python train.py --experts_per_token=2 --router_score="sigmoid" --balance_bias=true --init_std_router=0.013 --lr_router=0.000983 --norm_eps=1e-06 --optimizer="soap_variant" --steps=3293 --dataset="wikipedia_en"
Below are experts of layer 6 (counted from 0) of a mixture-of-experts language model. Rows are named router (the router's row for the expert), gate (a neuron's input weights, with its number), up (a neuron's input weights, with its number) and show model dimensions 0-95. Each number is 128 + 24 x the weight over its row's rms, rounded and kept within 0 to 255.
Before each expert's rows: "comes after" lists some tokens at least twice as common just before its tokens as in all text. This comes from a sample of Wikipedia text that the model never trained on. Tokens count by the router's weight.

# expert 18
comes after: " |", "0", "5", "6", "3", "7"
router [175 132 113 123 142 112 147 145 122  84 141 145 125 159 121 121 100 145 122  99 150 110 170 152 130 141 104 103 143 132 189 124 112  94  82 103 113 170 131 136 141 153 132 118 112 156 152 118 132 158 115 105 146 131 175 108 125 147 175 129 102 149 148 133 117 118 121 122  80 102  96 130  96 132 105 128 158 146 138 168 124 127 103 156 130 148 116 185 118 112 114 150 170 151 179 149]
gate0 [123 141 138 112 124 132 133 122 158 164 131 141 127 171 124  92  90 122 161  98 123 149  98 176 150 126 150 145 128 115 126  84 133 115 127 105 112 129 119 105 124 138 149 132 114 160 109 131 147 131 148 116 138 141 124  87 155  88  93 148 135  99 161 151 148 133 100 131  82 122  90 100  99  92  94 108 159  95 136 187 140 151 166 156  81 128 158 141  86 128 161 114 112 107 120  99]
up0 [139 142 144 178  89 111 129 135 104 119 152 128 113 122 118 135 114 120 133 134  72  94 108  94 170 138 148 127 121 103  79 139 116 168 114 121 158 151 108 122 163 134  77 133 157 126 155 154 114 105 105 138 173 153 103 134 118 152 123 126 131 160 108  96 142 179 156 134 115 126 142 151 123 143 163 125 136 162 114 134 126  94 130 172 144  78  97  89 116 127 110 118 152 100 170 124]
gate1 [116 106 103 123 142 175 112 126 145 139  99 120 159 143 149 134 102 112 116 146 161 185 128 161 133 125  91 134 107 117 189  88 175  66 172 159 121  94 138  84 128 114 148 144 132 124 116 113 112 149 153 130 119 137 167 122 116 101 143 150 109 139 121 121 116 135 100 129 136 125  92 125  99 107  86 105 164 111 109 125 149 121 108 102 132  98 144 119 108 103 107 115 101 143 128 175]
up1 [105 110 123 147  91 115 151 127  96 152 161 145 160 125  95 105 134 142 172  92 105 121 128 161 122 126 153 157 113  83 104  80 128 114 139 120  88 163 120 177 144 140  99  73 131 136 157 148 147 132 107 142 149 115 129  85 139 137 115 116 144  94 158 130 168 157 105 142 113 125 192 157 155 130 126 142 131 121 143 111 120 136 129 124 146 127 175 150 142 118  94  97 126 119 164 144]
gate2 [142 110 138 115 109 113 118 163 131 120 110 138 118 211 110 173 136 116 134 173  88 126 109 119 144 116 126 141  96 123 124 131 126 101 163 175 101  99 137 132 141 113 122 149 149 119 160 117 154 178 117 126 150 124 147 134 171 115 129 153 148 111 115 139 138 159 133 151 108 108 136  95 146 182 160 107 140 176 145 164 107 131  96 108  96 149 149 118 135 126 142 122 142 103  73 113]
up2 [150 108  98 133 106 157 119 119 146 108 129  98 157 155 113 112 116 109 104 113 107 173 164 188 115 131 150 163 116 140 118 151  99 144 103 111 125 113 133 139  66 142  86 122 110 143 133 175 121 138 118 126  80 137 121 112 117 137 122 105 114 165 149 124 110 134 163 162 115 149 146 117 146  99 135 131 123 122 120 129 169 106 150 123 202 109 119 175 146 140  84 122 136  88 120 129]
gate3 [ 91 135 136 131 133 118  84 110 104 159 121 130 109 122 101 116 171 158 146 141 143 122 110 162 151 190 142 110  84 148  87 123 114 168 151  91 138  95 145 152 162 127 169 111 150 103 128 167 127  99 154 151 134  88 121 128 149 113  97 101 138 119 132 123 126 122  95 148 159 100 127 135 162 161 131 130 111 113 168 155 114 107  96 105 158 100 125  85 165 121 156 126 145 123 135 123]
up3 [122 100 194 121  84 141 147 124 103 125 113  97  98  54 142 101 158 108 121 150 144 122  89 145 112 144 144 109 102 132 122 100 104 144 123  90 148 130 147 132  93 110 106  90 166 153 111 130  85 148 148 131 130  79 118 143 145 120  94 151 153 140 140  94 106 135 142 112 114 120 109 136 134 160 145 136 145 138 150 104 158 179 144 134 149 127 136  92 117 155 141 156 152 131  97 116]
gate4 [131 163 145 171 102 146 163 180 162 143 163 107 121 138 137 100 131  94  99 178 172 139 143 109 127 146 127 145 104 120 177 137 135 112 135 130 145 156 173 122 143 133 151 165 107 109 151 137 146 111 175 129 143 124 147 122 147 106 147  87 139 183 146 121 137  88 100 108 160 140  87 133 140  96 104 117  95 102 111 137 157 106 108  99 112  97 110 122 111 130 129 149 124 119 131 144]
up4 [ 97 105 117 143 100 129 144 157 130 117 123 119 157 162 159 112  88  77 153  76 134 110 125  95 137 184 130 117 116  74 122 120 114  94 135 122 177 130 137 128 127 118 146 110 122 134 128 144  75 137 181 139 145 113 143 115  97 113 155 126 144 119 102 104 116 120 142 109 109 143 122 126 103 149 148 128 178 149 137  56 141 114 149 133 105 122 113 136 139  89 140 124 161 121 111 161]
gate5 [155 121 147 144  99 118  86 145 126  71 101 121 106  99 142 141 118 167 116 118 146 140  58 141 143 133 107 137 126 129  94 143  87 144 121 128 163 104 124 135 127 110 114 133 144 139 150 144 131 118 150 100  90 137  70 122 123 154 107 167 123 101 159 127 110 160 131 130  88 126 168 144 152 159 134 120  97  85  96 115 155 103 118 122 160 103  91 126 126 146  89 110 131 121  83 116]
up5 [126 120 147 154 117 120 118 114 117  89 138 104 119 127 130 158 139 123 141 118 151 142 142 129 127 137 135 131 143 116 122 111 140 104  68 114  88  95 106 111  94 198  99 161 150 185 142 121 132  88 138 127 154 146  91 137 150 100 176 129 124 124 151 100 190  96 136 136  91 125 130 150 135 115 118 166 166 137 146  93 154 146 167 151  91 143 149 128 158 132 113 124 137 155 105 125]
gate6 [128 135 125 120 146 160  93 140 115 111 136 163 143  86 147 150 171 116 137 123 106 120 137 122 127 120 138 129  95 118 105 130 139 181 150  87 107  75  99 115 147 135 121 155 118 160 141 119 103 116 149  94 135 139 100 158 145 166 109 142  78 145 131 165 150 120 139 100  86 157 147 130 153 127 114 147 139 103 100 128 141 133 124 157 148 112 143 109 137 136 137 122  98 132 117  29]
up6 [139 126 139 143 159 125 137 136 140 102 144 129 146 126  90  91 108 140 136  79 145 139 111 179 148 105 150 161 168 138 120  96 108 148  91 161 143 141 124 146 103 154 133 120 124 168 101 117 129 121  98 124 100 117  99 125 172  97 117 134 125 101 115 149 104  68 129 107  98 125 134 174 106 122 126 118 152 143 105 160 161 106 124 110 142 129 103 108  87 107 114 154 191  93 150 153]
gate7 [128 153 146 118 136  97 137 130 152  98  90 126 111 138 157 104 136 178 132 122 162  95 109 132 180 148 131 113 159 104 110 134 146  33  98  87 157 152 165 120 134 127 120 163 121 161 137 126 126 146 138 124 104 159 151  93 116  91 143 155 140 146 149 136 111 110 101 116 111 138 144 128 101  84 115  90 153 133 137 127 132 115 131 110 124 104 121 100 147 124 112 131 161  81 130 107]
up7 [100 131 166 128  86 118  91 101 111 114 131 119 160 119  97 118 118 152 102 161 158  98 156 137 141 124 116 140 148 128 118 145 146 150 137 158 118 118 135 128  94 126 145 131  99 137 110  90 128 110 128  84 135 127  65 120 133 101 117 112  88 117 141  85 174 149 151 132 152 127 154 154 150 182 117 160 105 133 177 170 117 156 175 131 133 122 138 121 136 138 117 176 133 158 109  94]
gate8 [122 112 113  89 124 120 136  91  95 149 137 141 120 105 115  98 122  86 106 149 128 134 115 129 108 122 163 125 126 104  95 119 140 145 118 124 109 157 100  92 146 120 112 168  91 111 163 123 107 113 136 128 137 120 143 150  82 151  87 145 124  94  86 177  93 121 158 115 137 139 151  98 149 108 149 124 133 104 135  80 113 130 157 147 126 113 129  87 173 133 115 151 175 113 190 103]
up8 [ 95 135 118 137 127 119 122 154 139 141 140 122 110 142 137 177  69  90 120 102 140 127 106 119 157 131 130 137 122  75 144  95 143 123 149 130 118 116  90 151 100 144 160 121 101 152 113 157 133 143  75 114 155 150 101 118  79 134 106 151 129 159 176 125 153 135 119 186 123 103 120 129 131 116 137  87 124 135 146 162 118 164 125 120  96  84 169  95 102 124 123 101 111 151 157 112]
gate9 [108 167 121 147 160 127 127 128 121  77 149 137 102 119 154  99 110 139 140 109 160 132 157 100 125 139  85  91 162 117 159 120 120 117 126 120 186 142 147 162 133 112 142 161 119 120 128 136 125 105  84 100 127 140 177  87  97 114 140 140 143 170 170 113 169  84 111 125 147 136 126 111  99 114 136 125 147 104 149 146 131 135 134 146 127 127 122 124 141  86 108 113 158 151 199 120]
up9 [ 86 104 116 115 133 127 105 113 171 141 147 139 104 164 133 139 104 102 178  97 109 114 147 120 110 183 131 149 124 150 150 138 138 176 127 139 101 134 116 135 156 103 139 147  95 135 130 176 160  93  83 123 164 145 109 149 165 154 147 123 162 124 101 101 145  81  92 129  84 106 133 121 104 148  98 131 131 127 121  87 130 109 112 143 167 112 158 129 142 125 122 157 148 133 126 166]
gate10 [125 107 152 117 175 147 131 124 147 121 138 146 129  61 143 118 127 125 110 117  78 174 117 103 165 105 113 127 148 146  89 125 104 147 145 107 172 124 120 133 124 111 100 166 148 121 124 116 109 127  98 119 126 143 148 121 104 108 124 140 128 155  64 130 121 113 123 143 139 133 109 105 139 152 146 146  95 108 127 108 130 180  90 148  85 154 143 120  83 142  59 114 107 117 159 133]
up10 [158 178 126 115 101 179 140 140 134  91 162 101 128 134  77 133 126 103 133 117 157 144 130 132 168 123 159 126 146 140 163 140 155 120 133 147 150 147 123 126 162 105  90 136 155 138 152 114 122 150 104  58 112 160 126 143 136 113 140 122  92 116 160  87 157 113 132  89  96 132  96 135  78 112 103 104 122 150 170 136 101 127 126 156  98 121 138 123 123 108  88 152 135 128 121 152]

# expert 45
comes after: " |", ";", "|", "–", " -", "N"
router [177 128 109 125 120  91 155 129 125  92 122 154 123 106 141 124 116 149 150  91 139 125 152 180 105 139  75 120 108 142 192 126 100 124 103  85 117 133 144 162 152 154 137 116 131 157 123 124 143 135 116  88 142 134 169 129 111 177 121 106  69 145 141 122  98 128 108 104  89 110  85 140 129 175 104 128 139 124 129 141 123 122 112 172 134 138 112 157 148 148 101 142 110 143 155 134]
gate0 [131 122 157 131 143 112 160 137  91 118 163 124  85 127 117  98 152 104 151 159 124 125 118 113 156 129 152 128  80 134 157 116  95 125 150 147  88 136 148 163 133 107 148 151 173 149 131 167 167 136 121 117 171 116 136 107 117 107 116 152 129 151 128 103 143 150 100 134 103  90 118 120 147 149 173 112 137 144 132 108 152  59  86 160 116 146 153 115 121 129 110 129 111  81 115  81]
up0 [126 115 129 120 114 149 111 121 163 141 131 149 128 107 125 168 109 109 137 110 105 105 163 165 122 170 147 143  93 108 110 131 147 171 139 145 132 113 141 130 101 160 132 131 127 119 150 182  91 104 143 163 139 113 139 144 118  88 135 103 144 132 142  89 117 128 140  86 103 116 110 180 122 152 118  87 194 118 156 147  71 165 167 100 105 109 122 120 133 109 135 115  98  94 128 131]
gate1 [142 114 116 154 130 187 150 192 122 139 127  86 150  91 139 136 109 144 134 144 156 124 153 114 144 168 148 127 102 127 105 159 127  96 121 133 121 155 123 135  94  79 121 136 124 148 140  91 129 109 125 130 157 119 108  98 123  60 121 130 113 119 150 149 182 121 156 157 140 119 114 126  81 133 118 150 113  93 130 103 151  80 114 146 132 130 146 113 127 109 149 182 148 107 146 138]
up1 [ 92 138 158 120 121 128 135 171 107 125 133  80 121 117  88 144 144 183 144 147 142 170 121 109 121 141 135 137  94 140 101 139 138 145 154 150 152  99 122 137 114  99 159 124 100 168 154  84 120 130 166 108 151 141  93 107 107  62 146 162 111 110 126 150 146 147  89 179 130  85 151 120  97 144 136 125 139 157 131 167 122 156 105 111 154 119 144 132 132 120 141 120 103 112 129 100]
gate2 [104 144 162 143 182 120 167  87 127 138 126 124 129  90 133 112 117 116 117 129 157 105 125  98 114 108 110 108 144  87 143 106 131 145 112 133 142 133 109 117 142 126 109  84 132 187 119 115 111 186 143 137 101 135 160  74  87  96 131 100  73 129 147 144 107 174 121 171 101 155 153 150 145 125 130 148 131 114 155 116 117  80 159 118 163 115 124 139 116 116 142 118 125 109 141 116]
up2 [109 146 129  93 166 118 121 137 128 136 133 121 109  70 110 135 136 126 118 109 152 128 102 146 140 132  95  91 141 104 104 168 141 154  98  99 106 121 148 147 113 104 127 128 127 140 151 125 114 138 148 155 125 118 153 116 126 139 148 176 103 102 109 160 139 170 151  78  65 144 159 115 128 119 114 181 152 112 179 136  77 149 140  81 160 144 132 103 131 111 132 106 158 156 117 123]
gate3 [ 85 146 148 104 113 149 164 127 124 149 143 133 163  74 123 149 108 127 106 121 147 137 128 124 137 134 150  80 146 124  76 158 158 104 107 120 114 153  87 122 105 127 113 122  84 144 147 148 122 194 123 135 124 125 113 116 121 118 121 114 206 105 150 139 132 134 136 131 122 172 176 120 114 113 160 110 126 103 120 128 159 118 134  97 120 104 137 159 141 115 146  89 102 151 138 169]
up3 [103 115 169 114 161 134 143 149 122 157 111 101 133 159 165 103 133 194  86 149 149 117 109 119 124  87 128 158 133 139  82 155 143 160 108 149 127 179 107 106  85 181 152 133 118  94 136 130 123 121 123 122 134 117 123 159 143 140 102 135 131 173 112 125 101 151 158 123 118 178 152 157 166 117 163 160 119 129 158 102 121 107 164 102 133 116 118 145 121 117 123 117 112 119 104 137]
gate4 [ 98 134 140  87 133 200 133 144 127 127 146 101 136  94 111 102 140 105  98  97 163  95 106  75 156 128 135 124 145  95 145 111  96 123 144 138 141 146 117 165 116 141 137 136 156 151 171 137 123 112 150 111 134  88 154 116 133 156 119 120 134 113 121 126 145 190 150 145 107 163 121 139  75 124 148 152 140 118 148 140 109 165 149 145  92 125 157 153 135 101 103 131 181 133 110 124]
up4 [ 86 157 142 160 124 137 106 113 129 111 166 109  86 112 101 156 111 102  92  95 120 147 121 134 156  71 156  74 141 107 106 175 119 110 105 120 111 130 139 141 133 144 148 155 115  99 152 142 108 131 135 130 114 139 154 111 165 125 135 104 164 111 135 165 128 156 136  97 170 140 133 132 105 166 179 115 124 135 150 146 114 155 116 121 130 120 158 113 153  84  98  91 153 166 127 132]
gate5 [192 106 106 155 165 112 130  93  99 152 119 141 175 133 138 109 100 112 106 133 134 110 109 164 128  92 120 147 107 113 143 108 120 127 106  87  89 129 163 111 121 118 179 111 152 130 135 103 124 118 125 122 124 178 121 115 158 160 109  98 152 119 131 146  96 156  56  99 124 131 155 117 129 105 161 136 165 160 161 121 152 134 136  98 128 157 110 138 147 117 123 143 159 149 137 129]
up5 [126 148 101 149 147 158 127 111 113 102 127 155 154 133 115 152 150 104 136 124 122 122 102 126 121  99 159 115 123  78 141 161 113  77 146 101  94 118 138 111 128  84 116 118 151 136 167 163 149 132 107 124 155 148  88 105 144 147 140 140 155 104 175  97 131 118 143 131 167 157 132 124 119 121 156 106 150 116 175 156  99 141 153 197 144 144 118 145  64 140 129 127 138 140 124 160]
gate6 [ 82 100 116 124 112 128 151 128 114 104  99 146  92 111 170 146 139 133 190 118 177 115 118 116 126 122 147 137 165 127 126  92 160 135 111 121 116 114 132 128 129 118 111 138 128 142 120 103  98 130 140 115  92 169 117 101 119 115  85 174  98 154 133 121 130 192 106 131 125 120  83 120 116 141 135 135 172 122 103 139 116 122 211 152 118 110 114 124 124 154 126 129 115  85 109 107]
up6 [175 133 120 143 129 102 118 101 162 179 129 156 133 104 128 127 143  90 145 138 101 123 106 129 124 130 137 165 119 154 117 138 136 144 169 109 178 138 165 158 146 168 136 122  96 140 110 116 151  99 135 124 161 137 155 134 108 165 147 115 106 118 110 108 148 135 147  71 116 137  49 140  52 113  96 115 122 128 140 137 124 119 134 137 119 149  97 132 123 133 110 110 168 137 124 119]
gate7 [112 140 149 116  52 127 148 124 161 150 149 135 137  68 177 131 139 121 151 100  92 111 109 148 115 126 127 102 164  94  94 126 106 109 146 146 111 134 153 138 131 126 134 159 142 124 169 105 109 181 158 131 132 131 131 113 124 133 131 119 128 129 169 127 154 151 160 137 149  99 111  85 169 197 155 147 120  87 128 157 112 145 126 134 119 134 151 105 126 104 150 113 108 123 135 114]
up7 [149 127 117  69 133 133 166 145 119 141 146 121  98 138  89 117 116 149 154 132  99 129  98  79 118 142 163 120 125 151 139  83 123 104  89 153 169  96 166 127  93 169 142 137 143 135 148 128 146  69 109 143 152 109 167 124 146 146  80 107 104 112 155 107 138 105 133 110 106 112 153 128 133  95 145 120 123 131 143 112 165 136  81 122 123 121  95 172 161 115 103 142 135 117 132 114]
gate8 [114  99 173 137 161 146 124 153  99 121  94 115 122 119 186 158 134 135 126 144 184 148 117 132 127 122 141 132 130  97 152 133  95  99 132 111 153 115 126 100 110 176 123 117 155 114  70 139  71 131 153 171 141 103 137 121 133 136 144  92 120 156 148 168 148 142 114 160 104 148 131 156  93 101 172 120 108 124 134 153 126 137 147 144 146 114 143  82 162 145  84 122 132 120 122 135]
up8 [132  60 142 102 116 137  93 158 169 146 114 117 114 101 178 142 120 143 123 128 153 116 120 129 133 137 142 148 132 121 135 136 134 151 138 146 158 121 122 157  98 130 135 158 123 142 116 155 155 111 122 146 148 166 141 130 118 117 112 120 167 145 137 103 165 120  78 161 164 154 106 165 117 140 198  93 122 137 138 162 147 122 113 164 105 132 132  98 156 156 114  61 139 131 121 101]
gate9 [146 135 115 103  99 114 129 131 115 133 146 147 133 148 137 135 121 134 117 120 164  84 150  76 132 133 101 139 152  84 163 107 109 156 121 115 150 121 111 123 126 154  98 147  80 126 105  87  93 138  88 114 124 135 118 129 107 109 101 169 114 123 179 161 115  96 156 134 132 160 117  79 105  72  83 100 156 127 117 142 146 155 154 111 129 158 110 154  98 122 140 140 128  97 137 166]
up9 [ 91 122 107 173 137 119 139  89  81 125 152 129 125 144 102 155 116 114 112 133 104 122 114 146 143 121 152 105  93 167  96 173 109 101 116 123 100 142 141 141 131 148 161 142 108  82 174 148 138 124 120 152 149 135 121 139 106 107 165  80 133 148 137 143  89  94  62 108 126 154 117 140 101 116 153 123 102 135 150 116 125  94 106 136 123  97 127 128 153  90 130 113 144 179 139 159]
gate10 [149 125 133 113  96 117 107 137 120 174 136 116 128 161 133 161  90 126 155 174 125 121  98 126 179 139 146 119 142  92 124 151 177 132 135 125 115 172 135 125 103 114 160 110 102 120 150 137 140 169 153 125 153 114  91 139 105 116 103 128 129 145 159 140 170 135 134 110 120 131 120  85 133 133 130 128  73 155 109 147 140 118 108 105 139  85  77 143 156 126 131 171 195 131 114 140]
up10 [109 106 113 170 190 125 120 140 136  93 127 116 130 144 118 140  90 123 117 139 119 106 111 144 104 123 140 140 144 126 103 113 126 134 128 175 124 159 104 146 163 177 146 112 148 150 140  82 152 121 108 121 149 125 124 133 117 143 147 194 106 120 169 123 191 142 119 124 121 111 125 118 108 119 131 129 147 105 142 110  84 161 172  93 162 173 111  78 136 158 125 131 135 162 135 140]

# expert 46
comes after: ".\n\n", " |\n\n", "\n\n", "\n", " is", "==\n"
router [162  87 118 139 123 148 181 119 129 103 125 122 127 141 119  81 140 143 128 127 141  98 145 162 123 173 101 112 140 145 138 122 134  90 117  82 115 142 125 163 154 168 156 135 126 127 125 101 102 153 130  91 153 138 157 145  95 148 161 134 109 160 119 148 103 145 135 104  92 105  93 172 162 149 122  97 116 113 148 176 141 137 111 129 138 168 127 158 122 158  65 110 145 150 124 126]
gate0 [130  96 167 100 151 138 159  97 110 126 103 147 141 180 211 137 110 121 157 130 118 153 137 122 113 121 124 149 125 183 165 104  95 103 156 126 113 139 174 126 113 112 139 165 134 107 123  84 154 149 151 116 112 123 154 140 114  98 107 117  92 138 114 117 124 137 135 114 158 131  99 101 110 145 149 127 111 159 128 158 120 168 106 131 139 183 155 130 146 127 107 139 123  90 146 142]
up0 [129 122  85 148 112 110 127 136 154 100 135 136 148  71 122 145 120 109 136 163 110 159 116 107 146 171 131 154 116 150 129 149 122 137 154 128 146 121 112 144 144 146 105 111 155 153 152 152 129 117  73 134 116 119  99 143 156 129 136 106 135 155 123  75 122 113  26 135 146 104 123 142 135 106 120 120 177  94  98 157 137 102 143 146 134 118 138 136 121 116 186 122 112 143 153 139]
gate1 [119 132  59 109  81 144 136 118 107 159 115 131 155 107 119 128 130 124 151 161 184 117 146 134 107 158 122 110 171 168 124 142 137 119 109 153 151 123 106 123 135 181 148 141  97 152 145 156 140 141  86 120  65 135 127 138 127 130 143 118 115 124 153 151 129 161 130 101 158 129 134 133 167 137 133 102 137 115 148 144 117 110 132  80  68 155 116 166 127 120  91  89 133 113 132 124]
up1 [132 163 158 125 153 146 120 126 107 113 123 140 145 185 147 124 115 103 119 130 109 156 114 139 151  91 126 134 117 155 151 102 111 105 133 128  80 127 135 140 120  81 124 109 142  80 122  77 123 122 163 120 164 112 129 170 116  72 154 115 134 117  93 130 108 130 162 134 124 122 110 133 120 151 105  50 129 167 133  94 126 123 127 170 123 117 125 128  89 117 130 125 162 120 179 115]
gate2 [107 112 140 113 154 142 105 118 150 149 170  96 162 156 140 146 156 158 144  88  91 129 126 141 129 163 117 150  95 167 116 112 114 104 159 130 182 126 110 120 163  80 130 111 114 129 111  75 123 150 143  53 146 125 123 164 136 119 115 147 111 114 151  56 124 110 106 154 142 112  86 106 131 100 124 116 136 133 140 149 117 127 148 128 158 144 101 119 129 112 129 149 143 123 121 117]
up2 [144 169 160 128 121  91 116 144 134 139 101 126 132 115 146 122 127 138 113 159 147 118 141 138 132  83 161 129 170 113 114 158 137 128  84 142 149 126 147  81 101  85 119 158 160 155 108 186 115 129 113 159 123  95 119 161 137 129 167 175 129 136 142 140 109 131 108  60 122 132 130 108 163 129 118 122 153 107 149 103 122  99  93 139 143 108 140 133 180 133 143 107 160 145  92 148]
gate3 [131 144 178 105 145 174 139 141 115 148 113 101 129  82 199 207  97 130 131 138 143  81 127 162 118 111 116 132 128 131 108 136 156 139 115 122 131 152 167 102 125 115 101 148 103 139 118 169  91 124 114 122 107 133 156 162 149  91 115 162 150 124 137 111 154 142 151 113 128 180 161 151 127  91 134 143 134 148 117 135 124 128 105 118 109 131 147 116 159 147 124 162 127 144 128 148]
up3 [177 185 141 125 116 121 168 166 118 112 104 130 113 114 155 149 107 148 149 162 175  83 128 127 158 112 157 117 120 119  91 103 101 158 144 173 132 132 166 113 144 106 150 119  93 145  90 172 115 127  87 134 115 100 143 165 145  80 137 113 113 106  98 131 105 139 127 133 127 164 139 121 115 115 126 136 130 120 121 162 122 108 117  56 102 136 131 107 153 114 120 132 132 126 137 135]
gate4 [118 115 110 115 134  87 108 109 119 153 138 136 130 130 102 174 104 162 112 147 136 115 117 147 167 110 145 123 141  91 109 120 126 155  97 130 146 114 122 118  88 140 135  73 141 107 124  90 183 104 174 154 145 102 140 137 139 109  76 142 121 158 177 141 143 142 110  96 160 111 138  76 145 144 154 143 156 104 111 124 134 111  99 172 156 138 113 133 162 123 113 138 108 128  93 161]
up4 [ 82 131 157 143 138 120 148 103 141  99 155 115 126 116 116 163 113  90 124 105 123 105 100 122 143 114 116 161 156 129 121 176 156 174 124 106 110 111 129 143 128 101 145 116  82 114 125 120 109  82 160 126 191 115 138 114 152 154 131 103 170 162 132  78 137 124 157 161 133  95 144 124 104 103  99 119 144 103 147  94 119 136 132 133 103 155 126 134  91 132 111 105 177 140 168 118]
gate5 [143 164 144 125 128 129 162 173 131 107 147 136 176 136 153 145 105 168 112 137 123 126 119  92  87 148 104 113 121 118 144 125 172 132 123 119 110 124 104 113 181 114 131 100 140 144 162 136  99 132  86  93 128 129 137  98 160 110 125 159 144 115 161 157 134 152 124 143 142 132 170  63 105 112 157 100 151  82 107 129 116 177 132 141 128 151 103 116 122 118 133  81 101 136 130 164]
up5 [143 129 121 125 135 134 139 161 135 121  76 102 146 107 132 104  89  94 144 116 157 155 103 132 123 149 140 119 154  88 134  81 155 161 103 157 121 144 122 120 126 124  83  98 129 107 118 126 135 102  81 151 115 151 113 142  64 150 149 129 158 149 131  56 108 149 150 133 133 166 149 132 165  96 125 156 143 150 132 107 157 124 107 103 167 123 139 129  98 103 127 139 141 132 116 171]
gate6 [123 112 164  92 134 156 127 107 136 146 111 121 138  98 131 171 140 144 128 116  83 114 128  78 132 141 149 141 151 132 173 109 152 117 156 123 123  90  57 135 158  87 142 145 110 146 135  97 117 140 134 128 137 136 164 145 154 130 117 159 122 149 149 149 139 115 161 120 114 132 164  87 106 133  77 114 111  99 139 135  94 170 104 129 127 117 166 164 120 141  90 121 152 121 170 102]
up6 [119  92 116 154 140  78 119 140 121 124 106  95 117  99 122 118 139 132 130 145 137 116 151 148  97 102 137 145  95 176 189 124 146  79 148 131 151 140 135 147 136 159  94  94 128 121 155 153 154 124 100 156 169 110 128 107 110 120 109 145 127 109 128 137 131 145 135  73 123 182 142 115 136 173 117 167 118 173 134 124 115 102 158 124 136 166 133  88 129 113 107  93 124  89 105 147]
gate7 [133 136 131  70 180 168 118 145 141 148 135 151 119 139 140 139 129 151  99  98 121 163 115 180 148 129 121 138 114 103 125 111 132  91 151 115 138 148 118 138 120  81  87 140 128 111  79 122 138 119  97 100 120 155 131 148 103 152 155  87 155  99  98 172 177 145 150 161 131 129  74  98 111 113 142 106 106 140 133 135 160 158 129 125 147 133 105 127 116 113 152 162 101 138  96 120]
up7 [109  94 126 125 122 130 130 163 157 128 119 106 118 109 131  92 151 163  97 131 126 115 142 119 121 113  88 134 139 177 149 105 141 113 182 142 135 128 149 167  99 126 167 128 147 145  95  75  83 132 149  99 115 184 133  98 107 126 139 130  83 126 122 134 129 124 127 145 143 166 122 158  74 100 132 123 119 158 128 175 145 123 128 125 113 136 134 156  88 102 127 133 161  96  79 132]
gate8 [155 148 109 154 160 138 129 129 106 147 151 108 125  66 146 108 118 141 136 139  85 165 144 142 150  97 129 124 142 145 142 101 103 141 105 149 136 132 137 123 119 148 114 160 136 156 157 104 129  94 146 161 113 128  67 113 150 114 151 170 111 141  90 112 146 132 113 157 159 156 119 152  63 163 158 128 144 109 158 146 138 129 151 111 111 124 142 168 145  87 173 125 141  97 119 153]
up8 [101 112  92 131 162 108 135 153 107 142 102 190 107 102 161 121  96 117 142 125 137 106 130 133 154 100  86 104 129 113 117 148 136 118 159  84 131 129 139  93 114 104 167 158  93 109 137 154 131 115 136  99  66  76 128 124 150 146 128 150 135 145  78 126 116 153 142 130  94 172  93 139 136 112 117 131 117  97 105 136 145 118 129 120 121 135 116 151 102  80 127 115 147 102 176 123]
gate9 [133  96 104 112 121 158 126 157 155 164 115 167 142 128 130 103 170 149 110  96 129 160 129 147 125 122 165 139 149 159 111 117 111 131 152 138 115 143 120 127 189 138 136 114 165 117 107 114  90 164 132 111 122 148 138 175 141 140  74 122 127  92 117 101 147  99 113 115  87 138 147 154 163 133 165 119 135 164 130 158 112 151 130 147  90 120  96 178 128 112  92  80 150 138 127 136]
up9 [125  91 145  89 142 145 127 122 162 127 111 129 102  97 121 120 119 149 127 131 141 125 115 170 102 117 106 133 143 158 148 150 158 131 128 145 130  97 180 155 101 163 105 118 126 144 105 133 133 225 113 161 167 163 110 146  95 125 116 146 123 118 138 108 144 137 105  73 115 123 150 142 123 128 147 158 118 156 114 110 132  83 145 116 144 119 126  88 138 131  84  76 109 136 120 141]
gate10 [112 140 111 132 125 149 110 123 147 116 122 130 100 107 127 115 130  96 118  47 162 144 101 105 103  71 123 124 106 117 137 121  99 160  96 120 160 139 132 141 134 138 120 146 168 135 122 157 152  73 140 136 120 141 117  92 114 135 161 123 127 129 136 205 118 152  79 119 113 132 170 141 130 122 119 170 146 116 104 113  94 130 140 161 120 143 107 152 168 100 127 164 135 132 104 123]
up10 [158  86 135 122 115 109 126  88 115  92 141 113 141 125  91 161 142  96  97 153 137 109 111 115 151 160 116 155 133 129 152 121  94 114 125  97 163 107 102 188 143 154 127 102 125 115 159  80 143  74 212 143 170 121 117 128 110 140 137 119 133 142 127 125 135 125 131 138 132  93 162 115 135 143 113 156 112 131 110  81 155 124 120  88 130 101 142 119 117 112 114 167 136 137 139 126]